Weights of a small mixture-of-experts language model, trained from scratch on English Wikipedia.
Size: width 256, 40.6M parameters.
Experts: 128 clamped SwiGLU neurons an expert, a softmax router.
Training: a variant of Muon for the experts, 484M tokens, 5198 steps.
Below are experts of layer 4 (counted from 0) of a mixture-of-experts language model. Rows are named router (the router's row for the expert), gate (a neuron's input weights, with its number), up (a neuron's input weights, with its number) and show model dimensions 0-255. Each number is 50 + 12 x the weight over its row's rms, rounded and kept within 0 to 99.
Before each expert's rows: "comes after" lists some tokens at least twice as common just before its tokens as in all text; "mostly gets" lists some tokens that are sent to it at least half of the time. This comes from a sample of Wikipedia text that the model never trained on. Tokens count by the router's weight.

# expert 11
comes after: " the", "-", " The", "|", " a", "=="
mostly gets: "°", " film", " national", " family", " government", " album"
router:60 52 35 79 67 73 40 71 39 30 52 44 38 62 54 40 52 46 38 56 50 49 40 59 65 59 38 45 49 61 43 34 49 50 49 63 54 49 57 21 42 50 63 66 58 52 67 50 47 65 56 42 51 41 74 49 51 61 63 44 50 66 64 37 63 49 32 49 60 54 45 43 43 59 57 50 47 57 44 65 42 44 20 35 56 45 50 46 58 64 39 62 49 35 29 48 41 66 58 48 38 52 54 68 57 49 43 68 83 60 56 68 41 67 36 39 51 51 53 60 62 29 50 36 38 61 44 22 45 32 45 54 45 44 47 38 49 14 47 48 36 64 63 46 52 40 47 51 50 37 44 54 42 66 69 58 53 36 44 55 58 70 38 48 52 44 51 59 46 55 54 52 31 59 44 75 42 43 71 64 58 47 83 44 34 17 40 54 35 53 54 59 37 30 49 52 64 38 50 71 59 58 44 60 56 34 51 57 37 51 44 32 27 34 47 54 43 51 57 45 59 42 35 63 46 77 65 75 60 42 43 45 19 40 35 45 61 27 43 58 71 43 39 38 53 44 50 49 35 59 52 38 57 62 55 59
gate10:42 35 28 46 20 32 48 48 62 46 36 61 59 71 52 58 44 38 37 63 48 38 37 60 49 61 48 51 57 57 50 69 44 31 43 57 53 56 85 55 27 50 40 66 59 35 45 62 54 57 63 58 47 53 60 70 33 68 49 39 69 53 59 47 43 49 49 50 57 43 39 67 55 60 42 44 63 48 25 59 57 38 75 58 38 60 60 60 39 23 61 56 48 26 55 54 55 61 22 39 37 49 64 38 57 43 64 52 56 54 44 65 50 56 66 55 48 54 36 43 58 47 54 52 48 63 52 54 39 35 52 66 64 49 62 54 34 48 47 51 50 40 30 58 53 60 41 49 38 57 39 73 35 46 43 40 43 24 28 67 50 51 39 50 43 58 28 68 21 48 52 44 35 38 63 54 61 53 54 53 51 69 47 43 60 61 48 40 58 47 49 74 59 60 38 43 44 54 46 63 57 64 52 33 60 56 50 36 57 68 57 63 53 68 58 37 32 35 49 65 40 53 68 69 33 37 43 49 60 47 63 39 54 56 61 55 51 69 61 54 75 50 12 59 38 83 36 66 47 40 32 54 41 46 67 37
up10:54 54 21 34 49 33 46 62 20 45 52 66 63 60 34 46 52 50 43 40 34 32 23 52 44 44 72 33 64 41 42 78 24 57 60 67 60 38 42 44 45 47 33 50 44 39 39 44 65 54 58 51 34 54 63 56 45 61 27 60 52 58 52 46 33 56 24 54 50 40 51 58 62 75 46 59 56 38 29 60 43 42 66 61 41 55 51 52 44 46 56 53 63 40 58 39 68 46 51 46 48 45 64 43 63 68 56 39 48 51 57 63 73 51 58 40 45 58 30 56 61 42 42 62 59 46 61 56 55 35 50 50 47 63 50 50 42 57 46 64 28 39 38 45 54 75 35 38 46 63 52 56 39 40 47 42 50 43 45 72 38 58 49 32 51 55 71 46 46 47 55 40 36 27 79 65 46 52 49 39 56 67 41 48 59 70 51 31 35 63 46 66 62 51 36 40 66 58 61 32 31 58 43 51 62 70 52 39 46 61 46 35 56 57 48 51 34 54 43 35 28 44 37 76 22 43 53 57 46 38 46 39 57 46 51 48 59 61 60 53 44 67 23 59 55 76 50 67 58 23 25 65 44 39 47 31

# expert 12
comes after: "\n", ".", " P", " K", " S", " T"
mostly gets: " ===", ".\"", "\".", " ==", "\n", " This"
router:49 53 48 33 50 35 45 41 49 53 50 62 70 66 68 43 51 53 56 49 50 52 66 30 37 41 46 57 66 54 37 42 74 69 69 48 39 46 55 54 43 48 46 43 49 55 38 53 78 63 50 51 48 76 31 61 65 42 43 43 34 27 42 64 41 33 41 31 49 68 57 66 57 75 54 66 47 48 64 63 47 37 50 24 42 42 56 55 31 53 55 50 37 59 64 53 66 44 24 40 61 48 45 63 37 42 41 54 34 49 74 32 45 42 41 49 56 64 62 69 60 30 58 64 56 60 38 41 51 61 42 41 55 54 49 65 38 60 63 44 42 33 47 35 59 66 64 57 33 37 59 50 54 42 35 68 49 52 46 40 52 69 32 49 51 59 56 42 56 54 47 58 38 46 50 46 49 53 39 49 54 31 72 28 45 47 68 55 56 80 62 37 52 53 38 59 58 50 55 74 43 69 56 49 70 61 43 52 61 49 57 58 46 73 39 72 72 57 48 38 48 50 48 71 43 52 61 61 20 46 76 71 22 53 22 47 46 59 47 68 48 28 58 43 71 47 41 56 64 41 31 56 62 55 46 67
gate12:46 57 50 58 47 42 47 57 37 52 45 51 42 51 48 67 56 53 63 54 40 60 50 48 62 32 60 50 47 46 35 68 39 31 70 37 38 59 28 59 57 47 48 46 45 56 28 48 54 47 39 46 47 56 42 71 45 46 76 27 60 68 60 61 66 54 46 47 61 42 63 53 59 60 37 55 38 59 46 45 36 66 67 26 40 48 45 48 31 53 81 47 46 53 64 20 64 48 37 56 62 58 42 68 48 51 74 49 39 63 55 41 65 62 63 66 55 37 44 48 60 70 55 50 39 61 79 31 46 43 53 46 70 46 49 62 40 57 35 65 37 48 44 36 47 39 49 55 43 58 58 55 64 51 31 28 53 55 47 51 36 49 30 70 58 55 26 34 41 54 47 68 52 59 55 46 49 43 63 47 58 47 50 64 35 50 51 44 15 78 69 36 51 66 50 58 53 41 68 32 45 58 56 61 49 55 39 39 33 58 66 51 32 71 67 56 66 54 74 47 52 77 50 60 38 63 45 51 57 66 44 59 56 74 39 45 48 70 37 60 87 70 40 56 54 59 59 50 74 38 52 41 44 59 36 52
up12:33 51 59 49 33 47 42 54 43 44 36 58 57 57 44 73 50 55 57 33 47 71 70 54 49 45 48 21 44 36 38 59 57 55 43 62 42 54 30 53 39 52 41 66 44 72 32 41 45 52 39 48 32 62 54 76 60 50 36 41 59 49 44 44 55 35 36 42 34 32 51 56 55 67 38 26 45 70 38 45 39 52 77 37 59 44 63 42 35 42 53 47 32 53 58 48 70 50 61 66 49 61 46 46 35 36 66 42 55 59 54 50 48 41 55 44 46 52 24 59 55 44 30 44 26 66 87 46 48 42 60 44 80 51 34 74 48 40 47 66 33 57 52 54 50 25 38 62 28 74 54 44 50 57 30 42 51 69 53 37 67 53 31 47 52 71 33 35 45 68 67 52 57 52 55 44 61 60 68 42 65 34 42 63 52 49 67 36 53 61 67 56 34 52 45 54 50 65 62 44 50 51 42 71 51 56 56 43 28 51 54 35 40 65 52 51 62 51 55 65 52 57 53 70 41 40 62 49 67 46 45 44 41 60 52 67 44 69 36 56 80 65 47 34 54 51 58 52 74 45 64 72 44 59 49 60

# expert 4
comes after: " ", "1", "0", "2", "9", "8"
mostly gets: "9", "7", "5", "6", "8", "3"
router:64 64 40 58 35 44 27 30 59 47 58 47 46 39 51 62 54 60 27 39 52 59 47 39 48 54 47 71 44 54 52 48 65 37 15 50 28 58 61 39 54 46 50 34 72 44 38 60 50 45 60 40 44 61 58 44 20 50 42 51 36 49 66 29 58 50 37 56 58 63 64 25 58 52 56 45 36 68 43 66 27 46 65 30 57 68 39 36 65 59 70 57 66 51 49 50 51 53 33 59 61 64 71 65 61 37 59 64 57 36 29 38 66 48 49 61 36 44 67 23 36 30 35 41 48 56 41 54 70 67 60 49 57 53 49 58 42 39 72 48 50 50 58 49 47 48 77 32 36 64 70 52 49 46 45 59 46 47 35 42 36 30 37 61 56 61 58 68 59 64 50 50 52 30 56 25 49 74 43 50 47 51 72 44 44 45 35 37 54 30 44 57 62 45 65 40 54 50 47 49 54 64 46 50 49 55 34 41 56 51 50 53 42 51 66 44 57 71 28 60 55 72 53 53 52 57 36 46 66 54 53 64 60 59 51 32 70 47 56 55 54 51 39 45 66 40 53 21 40 44 60 25 24 69 48 48
gate14:15 41 36 50 56 41 33 28 52 41 62 52 53 68 65 53 55 57 50 52 48 63 40 54 35 60 36 57 53 56 36 56 64 59 59 21 35 64 51 53 37 51 56 13 41 54 49 50 16 61 29 22 41 48 58 48 53 67 56 49 46 47 47 55 60 62 68 68 46 46 53 42 84 56 54 69 65 58 53 52 48 77 37 63 56 40 74 60 57 47 47 45 58 48 53 48 50 50 30 41 48 68 74 55 41 50 36 51 39 38 48 61 56 37 56 61 47 50 38 54 63 49 56 59 56 28 52 38 67 46 49 44 53 44 31 62 44 46 37 58 47 51 55 66 55 63 52 39 36 43 64 58 59 59 58 37 56 73 30 58 22 61 58 39 45 55 44 61 30 63 34 56 50 47 47 51 58 48 32 66 63 47 48 56 81 50 54 41 31 33 66 30 44 42 53 64 49 46 61 60 60 49 60 48 47 44 47 47 58 45 40 57 37 52 66 35 58 67 61 59 53 62 75 39 67 69 50 47 31 48 56 32 42 55 50 40 34 25 38 58 37 57 39 67 66 44 61 22 48 48 64 47 57 67 51 35
up14:44 35 31 62 55 59 69 20 39 58 37 52 36 70 57 57 51 38 48 55 30 58 59 58 43 56 45 43 51 64 44 55 34 56 59 26 52 54 48 68 66 61 38 32 29 45 51 70 25 67 32 51 50 56 70 41 44 66 46 56 34 59 50 60 62 52 67 58 40 42 47 47 74 51 45 47 72 46 65 71 66 58 30 53 56 37 64 48 46 64 68 58 65 48 61 33 47 64 53 43 66 56 40 49 37 53 48 40 22 23 37 60 60 65 41 53 43 54 45 43 52 44 40 32 37 52 63 39 44 59 38 56 33 72 60 57 58 47 35 49 44 53 57 56 51 48 40 64 52 49 47 45 31 59 65 48 64 70 23 67 48 61 54 36 21 39 45 59 57 71 43 62 60 29 53 55 41 54 56 68 50 62 38 70 66 50 73 44 64 35 38 31 44 53 45 66 43 38 41 43 50 31 53 55 46 46 41 20 53 53 57 49 36 46 43 33 33 65 61 51 59 47 57 64 58 63 50 44 44 54 55 23 40 60 56 59 49 30 43 50 36 60 52 60 31 21 69 51 57 48 48 55 64 60 66 47